Experts of a small language model.
Size: 9 layers, width 256, vocabulary 8192, 83.7M parameters.
Experts: 224 SiLU neurons an expert, 4 picks a token, a sigmoid router.
Below are experts of layer 4 (counted from 0) of a mixture-of-experts language model. Rows are named router (the router's row for the expert), up (a neuron's input weights, with its number), down (a neuron's output weights, with its number) and show model dimensions 0-255. Each number is 128 + 24 x the weight over its row's rms, rounded and kept within 0 to 255.
Before each expert's rows: "comes before" lists some tokens at least twice as common just after its tokens as in all text; "comes after" lists some tokens at least twice as common just before its tokens as in all text. This comes from a sample of Wikipedia text that the model never trained on. Tokens count by the router's weight.

# expert 20
comes before: "\n", "|", " The", "==", "The", " In"
comes after: "\n", ".", "s", ")", "==", " =="
router [106 129 120 124 125 138 253 156 134 127 128 148 114  92 143 105 141 131 117 135 132 141 120 110 126 148  89 142 145  92 150   0 138 134 133 139  97 144  96 137  94 133 119 133 138 113 116 120 146 116 147 133 134  40 147  90  76 157 113 166 114 117 119 113 124 132 165 119 120 131 117 153 139  76 141 112 139 124 142 130 100 169 127 114 112 123 166 100 136 114 119 118 127 132 105 131 126 152 133 134 144 129  86 107 226 111 160 132 150 145 117 119 116 132 113 125  82 121 144 131 142 131  70 129 156 119 114 151 162 125 147 145 124 151 117 123 159 135 138 128 120 151 222 139 152 135 119 129 137 128 128  96 104 135 141 126  96 113 137 128 124 105 123 112 143 136 107 134 127 146 152 131 123 111 140 124 119  80 130 148 115 123 141 153 138 147 120 118 125 135 125  96 115 157 126 117 123 122 134 145 135 123 116 133 153 142 173 141 128 135 172 129 153 133 140 114 136 123 142 116 129 100 107 132 142 122 136 122 122 118 155 136 175  98 124 135 112 105 105 110 121 121 133 102 101 123 153 149  59 121 113 126 122 107 129 100]
up0 [134  94 114 151 120 161 136  89 100 127  71 140 163 120 129 117 131 130 122 177 112 130 179 128 148 152 152 118 112  99  91 129 123 148 112 103 115 126  95 131 147 138 102 131 112 212 149 125 157 100 107 137 144 138 118 103 142 132 128 173 103 131 107 137 171 112 135 135 120 147  75 118  89 124 113 149 134  98 137 125 106 154 126 160 119 180 106 122 141 159 154 149 126 102 145 127 143 132 112 142  89 149 179 126 139 158 136 151  95 121  89 119 132 146 150  91  88 132 104  93 107 108 147 142 125 123 142 113 127  97 132 150 156 123 121 158  98 157 171 154 161 113  95 119 168 145 124 113 159 110 125 184 129 112 123 133 109 161 125 111 135 120 159 138 121 153 130 147 117 131 144 122 133 147 115 118 168 149 124 142 130 179  84  86 119  62  95 159 143 132 120 165 141  88 159 112 147 113 131 146  72 123 158 156 102 150 130 106  88 122 112 157 107 179 156 161 113 123 112 145 117 176 153 121 126 134 118 162 129 143 134 141 116 142 137 143 108  93 114 148 180 124 135 149 145 144 159 105 147  97 113 110 123 176 113 108]
down0 [134 148 122 114 166 160 143 141 152 144 159 106 150 127  92 154 159 133 115 129 124 130 102 149 131  99  99 108 102  99 128 116 125 127 147  79 163 134 166 103 134 152 112  69 129 138 166 144 116 129 148 115 142 110  97 117 154 134 122 110 160 115 158 201  96 149 152  87 112 117  96 117 164 144 124 121 137 125 101 138 152 116 175 175 104 111 156 122 128 109 137 124 134 146  81  98 141 106 121 126  98 130 124 141 118 140 114 178 122 158 140 127 120 113 120 132 160 148 127  81 123 137  94  99 126 113  77 133 159 126 146 140 107 137 148 126 146 101  85 172 127 117 134 113 118  94 139 141 110 121 122 123 102 120 123 114 124 105 139 131 180 146 143 104  96 122  92 127 118  95 134 148 118  73 124 162  97 166 108 153 134  71  94 181 134 129  87 132 142 107 130 129 104 124 124 104 101  58 131 130 155 118  89 147 180 140 133 155 132 146 152 107 123 120 118 123  70 133 187 157 103 115 145 120 119 126 140 126 113 131 143 105 115 106 143 179 155 100 137 126  66 126 124  95 113 112 113 166 119 151 140 113 144  98 146 157]

# expert 67
comes before: " of", " was", ".", ",", " is", "'"
comes after: " the", " The", " his", "The", " this", " her"
router [148 152 130 157 109 134 130 144 103 101 173 148 151  93 111 132 131 129 132 115  66 109 105 131 119 158  76  78 123 160 144 151 159 128 103 137 101 151 141 133 162 134 131  94 105 139 123 128 132 106  90 112 111  72 131 104 124 156 116 139 145 139 157 106 113 153 169 168 143 133 112 135 137 148 139 127 146 130 118 125 111 105 119  93 107 128 150 131 134 124 129 130 136  97 125 122 159 123 125  86 130 109  92 112  23 126 127  97 129 143 163 148 104 162 119 130 105  91 144  93 142 170  94 122 135 111 129 155 119  90 115 140 126 107 136 152 136 113 115 161 109 157 136 135 140 185 151  96 147 138 165 133 139 112 156 119 105 151 139 156 120 133 134 143 154 142 156 105 122 147 157 133 127 139 113 122 130  95 140 145 172 128  70 167 142  86 116  69 101 134 133 124  94 120 126 145 124 103 138 151 147 115 112 147 146 127  79  83 174  91 157 110 129  70 141 177 108 128  81 151 134 123 131 168 119 160  66 153 111 101 105 138 120  86 118 134 111 116 101 140 142 144 162 113 140 134 141 137 111 134 101 126 134 142 117 141]
up0 [174  71 149 122 128 131 115 125 117  86 135 123 127 108  79 126 146 150 145 104 100 112 107 124 110 125 110 110 114 112 156 170  91 117 152 118 141 177 122  80 120 125 120  70 119 125 144 131 122  79 104 111 101 120  99 145 125 115 113 129 147 139 133 122 143 132 120 152 137 137 129 102 111 134 114  98 137 138 163 135 139 100 141 108 123 110 131 177 146 162 153 110 135  82 146 176 142 114 131 106 105 105 131 122  57 149 130 116 112 150 172 145  89 125  93 133 143 110 159 130 114 146 153 124 115 175 103 154 122 113  90 103 121 159 138 147 126 146 116 142 124 118 132 145 153 160 151 116 136 156 144 135 140 142 154 126 136 138 169 117 161 121 117 127 102 133  86 124 160 152 128 106 128 135 153  95 101 125 161  85 127 108 161 133 120 131 132  69 158 128  84 161 100  87 106 220 134 119 126 138 136 136 100  73 138 175 140  90 137 126 130 117 133  99 108 164 115  78 115 168 141 118 121 116 116 140 107 133 131 112 136 121  92 164 143 134 153  92 153 138 164 159 158 158 172 177 152 103 129 129 118 131 129 158 128 153]
down0 [148 150 161 103 177 113 176 112 170 128  97 111 120  80 188 112  99  93 139  90 135 104 134  84 126 118 152 124 104 133 102  94 106 106 104 134  86  92  75 123 136 138 160 113 122 125 156 151 112 114 145 101 131 111 118 149 176 116  91 138 125  89 142 129  87 162 155 105 159 144 140  96  82 149 131  99 157 151 132 152 122 115 106 145 152 142 139 142 137 131 112 122 134 154 103 137  80 142 117 116  81 136 152 139 139 136  98  89 120 118 145 104 135 158 129 157 119 120 129 109 137 138 149 140 159 132  99 132 138  78 154 121 126 105 114 154 138 114 102 118 120 122 144 166 125 117  99 179 129 123 130 160 144 121 167 113 143 136 112  51 133 114 112 154 119 119  84 111 165 120  78 125 158 105 118  97 129 124  99 121 123 132 136 162 109 126 147 117 123 133 135 121 157 137 131  99 106 104 159 135  99 130 114 149 125 110 120 126 103 120 146 118  99  97 158 126 128 139 158 126 126 140 153 178 164 118  77  90 140 166 126 118 154 157 124 116 159 177 157 110 103 163  76 109  91 125 108 136 146 176 124 135 127 123  84 117]

# expert 71
comes before: "\n", " The", " the", " In", " He", " he"
comes after: ",", "\n", "s", ".", " However", " him"
router [147 158 127 174 124 126 174 171 126 130 115 152 136 128 124  79 123 112 111  96  70 146 139 129 138 123 130  88 122 168  95 140 131 146 137 122 120 123 155  94 107 107 153 162 120 115 129  83 136 106 123 139 130 108 124 146 101 135 142 156 113 144 180 145 137 144 121 161 124 168 160  86 151 129 144  95 122 113 143 126 132 113 146  99 142 134 155 134 100 130 127 127 172 179 149 139 125 138 128 119 140 141 170 127 115 125 105 100 132 146  90  80  73  98 146 136 154 137 144 116 114 174 120  91 131 109 154 128 119 127 116 139 109 150 104 110 127 100 115 123 149 126 118 125 113 122 112 154 120 114 120 130  92 131 120 134 157 119 113 101 109 164 122 132 132 134  93 180 118 163 156 143 125 116 123 148 113  83 137  93 108  88 152 137 184 122 139 102 138 152 160 142 119 144 137 118 145 121  94 112 150 133 142  80 198 162 161  85 110 148 172 150 110 136 110 132 111 112 132 160 135 130 100 126 130  77 115 130 130 124 137 152 194  86 117  64 109 153 186 128 158 139 131 127  98 132 140 125  71  95 141 164 174 113 134 135]
up0 [103 165 149 106  99 128 123 133 118 137 117 127 109 116 119 158 134  94 132  85 114 111 132 139 139  97 111 122 135 174  85 143 140 103 184  99 172 113 135 127 129 123 117 167 120 116 138 163 148 139 133 116 106 133  78 172 138 109 166 120 116 178 210 114 118 126 127 169 110 125 118  86 188 123  87 113 140 100 129 122 157 113 165 105 136 164 127 161 137 151 165  98 136 172 108 114 131  94 123 157 105 166 165 111 132 149 104 141 123 126 110 121 150 134 140 133 148  95 122 104 122 123 134  76 116 158  98 108 113 143 128 156 113 148 126 128 112 142 159 114 142 106 165 133 112 128 175 132 142 142 141 149 125 179 153 185 145 138 130 113 131 140 116 146 155  89  96 159 136 166  99 121 170 107 152 147 139 133 191 130 116 162 154 136 114  80 169 139 143 120 161 140 144 122 147 131 163 168 111 151 122 104 139 114 128 125 132 139  92 122 119 157 100 175 120 148 170 107 140 114 128 125 127 125 149 143 113 136 139  99 120 157 120 143 124  92 141 146 113 169 115 154 157 174 142 142 129 109 144 152 142  98 152 170 109 151]
down0 [163 105  85 170 100 150 150 152 158 119 139 134 119 154 136  95 104 154 165 140  71 113 110 124 114  85 136 115 136 119 158 122 127 167  62 120 103 147 136 128 113  96 145  85 128 129 155 108 107 101 111 152 106  82 150 124 127 116 154 124 116 119 141 118 158 137 161 150 108 158 133 129 127 131 125 130 102 150 125  74 141 127 122 110 146 158 134 167 135 148  98 124 120 142 121 121 117 137 132 139 135 140 138 153 114 145 124 147 124 160 131 164 162 126 144 177 130 125 123 139 131 146 117 146 180 130 117 113 124  99  94  87 184  77 114 124 121 116  60 125 108 144  94 143 151 152  99 143 110 127 167 115 172  88 131 136 117 112 100 137 138 139 113 178 129 112 137  81 123 141 123 133 102 115  98 139 118 113 105 115 137  99 132  80 124 139 131 137 126 100 144 112 134 134 151  97 108 133 145 120 148 124 108 106 140 100 113  99 171 147 119 123  92  98 137 109 167 158 167 167 141 115 170 159 132  97 152  73 132 119 130 137 147 118 134 163 147 190 132 141 150 112  92 199 114 135 157 136  93  90 142 184 129 115 122 108]

# expert 14
comes before: "s", " of", ",", ".", " was", " in"
comes after: " the", " The", " a", " and", " his", " first"
router [129 137 145 135 112  81 178 161 118 195 130  95 152 114 126 126 125 142 120 154 181 158 111 127 137 148 120 150  81 142 134 134 151 124 128 135 119 117 123 111 106  74 119 113 126 151 106 141 162 169 121 129 109  62 139 133 116 104  87 143 136 148 116 125 139 112 136 136 131 105 120 122 131 132 145 101 148 110  92 123  96 173 108 159 105 118 117 106 177 138 153 148 158 143 113 117 107 107 133  93 103  95 144 156 165 115 134 103 110 133 124 175 115 126 133 139 158 159 124 122 126  94  86 119 135 134 131  98 165 127 115 142 148 165 112 112 122 117 142 136 128 121 171 130 123 136  86 129 173 137 176 100 111 112 127 122 132 136 130 119 159 136 127 119 106 121 117 117 126 120 174 125 157 138  87 174 102 111 106  93 105 165 105 117 191 162 106 144 105 116 146 107 132  78 132 132 111 118 156  76 104 153 108 141 178 130  73 149 113 117 145 116 145  45 136 108 120 139 138 163 120 114 141 189 134 116 130  95 146  98 120 121 114 136  97 128 131 115 154  80 117 123  98 121 128 127 109 114 126  95 192 133 133 111 125 149]
up0 [203 145 121 131 134 131 107 133 112 171 133 157 139 189 135 138  92  76 117  99 169 122  98 138 124  70 123 149 130 119 120 164 142 107 110  94 180 133 169 164 115 178 104 143 105 161 117 145 110 129  96 123  94 125 129 145 118 101 126 123 142 119 133 126 123 138 114 163 161 127 166 124 103 125 111 141 137 153 118 139 151 131 169 138 128 110 105 111 147 132 113 146 157 135 121 114 108 109 134 133 205 124 105 122 105 129 133 141 126 145 108 129  95 118 123 107 159 154 161 155 118 164 134 158 118 165  93 135 153 141 140 118 118 122 150 121 146 137 146  98 130  95 160 115 142 129 154 115 122 178 165 152 159 119 141 130 139 120  80 125 133 127  98 109  94 166 101 116 144 110 116  91 127 106 167 116 155 129 139  96 141 136 130 107 116 108 176 114 139 109 149 143 186  89 139 128 147 144 107 128 115 144 141 138 104  99 128 140 108 142 128 203 153 166 123 145 113 156  98 116  99 132 157 127 118 124 118 108 140 152 117 144 109 138 144 136 140  85 184 156 167 114 132 122  85 205 140 122 129  98 116 105 121  89 148 126]
down0 [151 141  97  99  71 107  99 129  92 101 119 149 139 147 147 117 154 109 147 147 153  80 107 149 131 124  96 140 127  94 129 164 191 107 134 127 131 139 133 156 159 139  71 118 122 130 103  77 157 147 153 135 125 177 167  88 107 110 157 135 151 133 125 142 116 151 141 121 133 109 131 130  94 152 130 156 159 172  91 101 143 105 128 105 157 160 158 109 119  80  85 167 107 141  72  59 142 137 117  69 130 151 147 148 121 102 132 118 127 104 129  97 116 154 122 130 111 124 122 160 122 129 122 156 124 123 114 106 138 148 148 111 116 148 114 135  97 117 131 146 111 101 157 132 123 157 118 123 151 109 126 115 124  93 101 130 112 132 111 114 121 146  95 140 103  84 116 173  83 157 143 116 132  93 149  88 144 124 110 122 151  95 136 107 124 115 145 130 129 174 148 124 134 142 147  82 126 138 115 147 110 134 117 125  98  51 146 185 141 118  84 125  99 101 118 113  87 150 114 101 110 172 100 119 136 135 125 141 127 119 131 140 148 153 107 121 158 109 128 134 139  87 130 119  76 140 121 139  96 117 111  91  88 132 123 122]

# expert 30
comes before: " ", "\n", " —", " +", " −", " W"
comes after: ")", "0", "%", " —", "3", "4"
router [116 141 109 163 105 110 140 183 143 138 129 139 125 118  99 170 129 126 110 152  99 154 110 148 142 126 126 155 119  89 114   6 117  93 113 141 104 140 145 110 135  87 139 131 149  85 126 137 131 137 132 151 153 103 151 133 133 121 131 123  99  96 137 121 104 141 148 125 135 121 117 128 118 153 149 127 153 150 133 103 102 131 110 190 123 132 138 140 128 147  85 150 129 124 137 146 134 148 127 155 136 110 110 136 154 105 136 136 132 114 118 155 115 123  60 147 164 131  80 145 149 113 139 110 130 150 113 132 143 129 125 127 150  91 145 117 141 144 102 124 128 133 141  96  94 135 126 140 166 106 109 116 122 110 103  88 119  85 137 155 128 124 159 155 138 130  92 143 134 146 144 131 150 147 155 135 140 131 149 124 139 125 112  96 162 140 153 108 147 118 164 125 100 136 127 110 120 107 102 159  93  96 105 132 123 173 255 131 127 140 146 112 134  68 138 147 136 142 127  86 119 134 126  91 133 115 114 146 111 151 154 139 136 144 125 127 133 119 124 110 105 122 135 112 151 129 120 132  22 150 113 134 113 111 161 133]
up0 [123 119 140  84 139 130 112 120  95 107 115  94 111 188 134 144 115 114 157  93 129 127 174 145 146  89 158 147 161 134 136 137 130 103 130 155 163 113 131 108 119 102 120 165 120 132  79 132 137 138 139 112  72 160 138 162 124  96  66 122 114 146 112 158 192 147 172 101 102  97  84 127 158 108 152 114 114 153 100 133 155 137 119 133 106 150 149  93 101 133 113 119 119 101 155 161  89 125 146 123  51 133 106 135 116 128 141 149 116 116 148 153 160 153 136 115  79 128 129 167 181 156 101 138  79 137 104 182 131 125 133 137 129 138  87 132 122 129 144 125 120  77 151 151 142  97 176 102 141 147 167 123 156 108 139 143 123 134 178 127 131 138 107 133 107 114 165 108  86 144 110 113  93 123 138 140 134 138 154 130 109 150 144 167 130 152  87 145 165 109 115 121 140 118 145 177 158 101 149 118 134 128 115 154 107 131 121  98 159 115 125 102  81 106 105 157 118 156 117 141 137 168 105 117 100 145 118 108 151 114 112 139 147 128 139 150 101 106 121 134 124 101 152 120  92 183 146 118 137 119 135 134 122 117 116 129]
down0 [ 84 155 187 138  89 107 127 115 157 172 126 131  90  86  99 134 119 152 138 177 160 122 154 163 149 117 112 118 135 116 121 157 119 130 133 126 125 144 106 140 128 106 153 152 135 145 126 157 172 163 143 132 118 140 142 149 131 125 124 162 131 166 162 144 165 135 135 157 161 132 108 128  89 102 170 136 101 209 109 127 118 137 148 113 132 128 126 106  90 128 155 155 115 134  96 137 116 164 135 128  93 150  69 146 113 147 145 138 100  85 161 133 192 139 123 125 121 102 105 136 177 122 155 119  90 127 118 125 132  96 133 145 140 153  98 127 138 155 123 119 152  95 176 155 114 147 140 150 133 122 128 122 135 135 139  75 121 119 118 136  92 125 123 126 134 136 149 154 160 130 125 142 118 167 119 136 166 125 129 134 117 117 120 128 139  87  80 132 143  97  79 154 142 151 132 149 137 113 143 144 122  99 120 149 137 161 100 117 211 152 140 111 107 113 161 141 130 125 138  82 124 118 152 105  91  93 183 120  88 132 146 145  86 142 142 189 108 146 170 167 125 123 151 125 136 141 112 155 148 145 121 143 119 140 135 121]

# expert 74
comes before: ":", "-", "=", "–", "Personal", " /"
comes after: "-", "\n", ":", " •", " Location", " Coordinates"
router [105 132 128 118 125 114 135 119 111 111 139 122 101 135 111 157 132 100 111  97 116  94 117 164 103 110 117 136 141  71 106 198 105 138 115  99 114 145 145 113 115 140 125 102 159 108 137 120 122 115 162 114  99 169 157 104  94 113 151 149 136 123 111 190 162 166 164 120 119 157 118 137 180  94 160 123 147 107 129 131 106 134 123 137  88 153 163 111 131 130 144 134  89 100 136 178 130 109 141 134 137  89 123  82 136 109 161 134 153 179 138 101 102 116 118 121  77  72 106 100 163 175 138 121 101 122 118 180 173 142  81 112  98 136 134 105 112 104 141 132  99 108 150 146 121 149 111 112 139 126 116  61 101 133 153 118 141  86 114 124 117 141 157 101 139 137 110  92 142 163 123 124 106 131 100 111 120 114 123 115 117 133 164 109  71 120 159 138 143 152 132 101 131 139 130 149 150 115 137 172  80 112 133 148 185 108 120 104 127 120 142 121 105 105 152  92 127 118 137 139 118 108 102  87 103 143  78 170 134 116 123 129 124 145 163 158 150  98 142 122 101 120 141 145 133 142 133 148 149 118 113 173 132 142 113  84]
up0 [130 101 131 118 120 167 110 104 139 140 118 113 169  94 103 164 127  84 118 104 131 146  77  64 118 161 111 115 121 145  82 137 130 109 121  87 104 122 160 107  97 148  95  96 165 159 182 120 113 146 134  84 122 161 128 125 150 137 132  91 138 148 168 110 105 148 120 122 171 101 144 117 144  91 103 120 112  99 167 105  98 148 112 108 151 130 131 160  73 119 130 125 105 148 181 145 119 127 111 168 118 117 156 127 107 137 119 147 142  96 136 154  83 106 124 121 142 124 130 154 115 148 168 140  80 125 157 110 121 117 123 115 165 149 141 133 135 159 138 128 115  42 170  89 113 118  92 140 136 161 150 112 114 161 126 136 109 148 116 126 137 130 144 138 144 131 112 108 131 163 135 127 123 130  89 177 134 136 152 121 112  97 159 101  97 128 104 112 157 159 149 119 127 117 106 168  88 160 127 114 124 122 153 102 116  92 116 122 120  92 128 115 102 150 181 129 135 101 107 117 128 146 110 120 140 171 141 127 139 113  75 118 121 164 134 153 120 123 168 118  90 148 111 178 117 127 147  95 162 145 122 139 128  90 113 124]
down0 [131 136 138 165  95  69 172 162 125 138 134 135 133  89 153 160 132  94 162  61  94 145 123 155 153  65 150 132 100 135 108  64  91 133 108 142 140 173 113 126 147 136  85 129 126 180 144 149  84 112 162 147  83 139 134 138 129 156 138 170 124 115 167 113  99 128 130 158  85 125 163 137 131 158 152 170  84 176 109  79 144 122 108 131  72 131 108 162 154 123 137 143  75 134 120 137 144 112 139 119  93  42 111 137 144 142 127 168 125 102 116  96 127 161  80 103 116 120 131 140 122 119 145  97 144 118 143 127 133 104  99 127 126 117 139 104 138 150 122 114 130 148 178  92 126 141 147 130 159 122 136 116 127 127 109 118 171 120 144 115 149 166 153 135  84 175 102 137 110 112 109 138 128  69 145 138 123 131 107 141 117 127 133 113 139 142 105 103  74 136 155 156 114 132 133 107 122 133 135 144  97 106 152 128 157 139 136 145 110 133 161 105 125 119 112 108 131 117 125 156 169 149  95 124 123 121 100 164 146 145 136 142 143 132 135 105 127  98 131 115 125 120 124 143 133 127 127 118 139  95 107 105 139 119 136 114]

# expert 4
comes before: " ", "1", "2", "born", " •", " Preced"
comes after: "\n", " /", "6", " such", "\"", "}"
router [119 157 127  94 145 121 150 105 126 143 157 134 134 119 142 125 108 117 103 147 165 109 116 134 124 124 113 147 124 125 134   0 107 133 106 113 122 136 112 133 144 190 180 143 139 148 120 138 100 133 135 110 128 124 125  96 133 147  97 116 129 126 142 154 126 144 115  75 123 136 138 133 164 126 107 163 144 124 131 150 146 147 128 171 134 101 149 137 146 105 125 103 111 134 123  91 156 126 139 151 114  88 101 128   0 124 158 100 130 157 130 142 149 107 113 119 126 129 144 118 116 143 119 127 133 103 140 131  93 120 144 129  92 190 115 116 148 129 111 145 130 146 162 132 143 131 140  77 124 110 134 109 115 144 133 135 143 116 110 114 134 134 107 143 134 119 139  90 120 116 117 138 120 112 142 135 115 118 112 112 131 123 118 155  99 114 117 118 131 112 122 107 134 134 140 147 115 122 132 113 150 109 121 112 143 152 160  99 127 134 143 127 136 142 110 127 109 123 148 153 177 124 146 202 123 114 113 136 142 129 136 129 129 105 108 140 124 138  97 101 145 148 136 161 128 123 121 119 255 138  96  91 132 133 140 143]
up0 [117 118 111 127 129 142 137  88 101 147 126 138 152 119 128 144 130 129 119 133 156 118  96 119  71 137 143 118 102 179 112 125 111 140 128  73 117 101  89 137 153 130 140 142 133 159 107  99 135 146 110 125 130 112  85 160 153 138 129 149 140 149 119 131  83  99 130 114 145 112 169 116 120  93 115 142  97 116 146 139 114 138 157 128 168 164  75 143 136  80 118 113 173 126 139 116 135 123 133 120 106 130 171 112 133 136 120 132 116 136 137 162 128 145 148 105 116  98 114 122  91 148 169 146 116 121 178 124 112 189  93 110  99 153 159 155 114 159 159 132 124 114 146 164 154 107 117  83 136 141 137 131 135 169  68 162 144 136  86 104 162 151 139 141 113 140 159 121 102 134 137 121 167 137 128 159 133 141 136 136 116 138 104 135 107  72 146 161 115 147 115 121 151 105  85 158 161 145 158 123  48 128 131  83  90 135 133 141  85 128  83 129 133 145 139 127 141 132 166 138 101 124 189 105 149 132 136 158 126 123 135  72  99 143 144  97 160 125 118 125 183 124 110 126 112 129 127  83 139 141 124  71 131 137 125  95]
down0 [123 127 139 135 185 167 152 126 137 137  99 109 159 188  92 120 120 139 111 113 160 129 130 113 133 136 131 125  85 116  96  67 156 129 106 130 162 100  84 116 122 127 142 133 133  68 106 131  91 129 137 156 104 172 158 167 111 120 122 107  97  80 117 139 147 129 120 137 117 137 111 151 134 122 105 129 123 120  93 116 175 120 110 123 123 128  75 165 150 121 132 109 123 145  83 106 134 100 165 125 139 159 143 111 151  78 185  86 132 130 158  70 142 130 130 119 120 155 152  89 121  81 109 102 145 130 102 110  90 139 117 122 144 145 130 158 118 105 137 120 121 102 104 129 136 131 126 142 102 108 168 101  81 120 117 105 148 152 119 145 126  97  77 153 118 101 145 127 125 104 166 118 131 140 154 120 107 141 145 132 143 109 136 124 108 137 111  43 143  81  90 125 139  86 121  85 125 125 106 133 143 105 142 125 121 168 135 112 153 149 124 156 126 110 145 121 128 151  91  97 155 119 141 160 144 131 113 117 145 132 141 107 104 103 137 131  94 148 169 114 118 114 114  96 137  98  93 152 122 170 113 162  90 125 139 169]

# expert 7
comes before: " of", "s", "ed", "ing", " to", " in"
comes after: " a", " the", " and", " his", " an", "=="
router [115 129 145 118 113 101 128 155 106 110 105  78 135 119 107 169 149 136 167 140 108 175 125 138  99 127 110 151  95 145 111 203  93 120 125 132  95 123  71 171 145 123 116 113 156 130 110 112 144 143 122  81 142 100 151 148 144 111 117  93 150  87 122 112 116 134 118 125 180  99 158 135 124 163 106 163 108 142 119 158 156 135 152 177 141 121 129 115  94  98 154 140 129 166  96 136  97 130 131 123 146 138 101 150 120 132 140 138 109 116 130 144 128 117 136 135 133 104 137 129 138 112 135 113 146 128  98 118 143 135 117 142 110 140 143 126 125 150 134 147 143 134 101 110 123 106 100 118  90  98 116 164 146 129 127 126 115 109 103 127 172 142 152 150 149 103  66 106 130 133 218 128 148 121  94 105 146 119 154 123 130  96 101 115 158 117 152 159 115  98 142 129 114  50 132  94 121 124 160 131 122 135 160 122 183 108  97 162  92 134 121 152 135 103 133  98  92 101 150 159 112  74 103 120 130 107 151 115 138  72 140 104 164 147 105 130 121  99  94 114 126 128 174 136 127 162 112 122  92 155 155 100 106 153  89 137]
up0 [129 102 156 118 139 148 118 133 140 147 124 143 146 110 139 155 169 150 121 146 168 102 157 137 142 134 179 150 102 117  89 158 105 127 141 130 131 100  58 147 116 147 151  72 101 155 142 101 117 162 144 119  96 138 147 129 129  92  94  80 126 123 137 137 102 123 162 129 111  95 118 162 107 129 124 139 107 119  89 106 132 124 101 140 142 142 162 130 116 128 111 139 144 153 112 137 103 153  95 144  99 152 124 173 112 173  92 153 157 106 117 116 172 122  80 129 164 123 117  81 137 121 157 138  89 152 149 135 119 101 161 148 120  98 150 130 103  96 149 149 142 115 106 145 166 178 137 114 156 133 116 167  81 154 128 153 144 149 101 170 115 145 154 151 102 155 115 112 124 126 129 129 107 145 110 124 110 135 135  98 160 138 131 149 109 117 110 150 127  95 168 186 107 150 118 121 195 132 143 155  80 135 139 120 140  64 147 129 107 116 114 136 125 118 130 169 126 120 122 103 104 145 103 129 163 112 115 121 147 143 110 169  99 112 129  99 119 136 115 121 130 165 121 118  97  93 145  69 126 149 116  79  82 132 154 116]
down0 [126 114 169 100 132 119 123 130 153  95 147 143  91 142 136 141 122 141 129 165 116 120 104 119 147 101 179 127 144 131 130 138 148 123 107 120 128 122  87 127 106 160 134 147  79 154 139 168 118 101 115 132  78 109 122  78 133 134 103 164 104 102 170 133 158  88 125  94 109 119 123  97 164 114 126 115  70 133 136 130 128 100 127 137 125 149 151 114 107 119  99 122  77 177  89 116  93 150 139 135 139 143 145 138 149 166 173 135 112 152 131 144 132 117 169 139 132 136 125  77  92  87 136 135 152 136 148 170 151 131 116 134 161 132 116 128 145 114  99 148 123 130  98 124 146 127 137 138 138  97  99 107 127 159 169 120 116 159 117 144 102 125 142 146 122 146 100  99 167  94 195 135  98 109 112 138 116 137 164  76 142 150 134 172 132 133 156 132 105 158 143 114 145 149 105 123 123 135 165 175 186 116  94 136 102 155 137  88 129 128 140 159 130 136 117 149 149 130 106 133 121 132 115 150 132 127 172 114 174 165 147 150 111 105 116 116 137 108 114  75  68 166 128 137 129 150 161 145 165 130 134 102  69 100 150 149]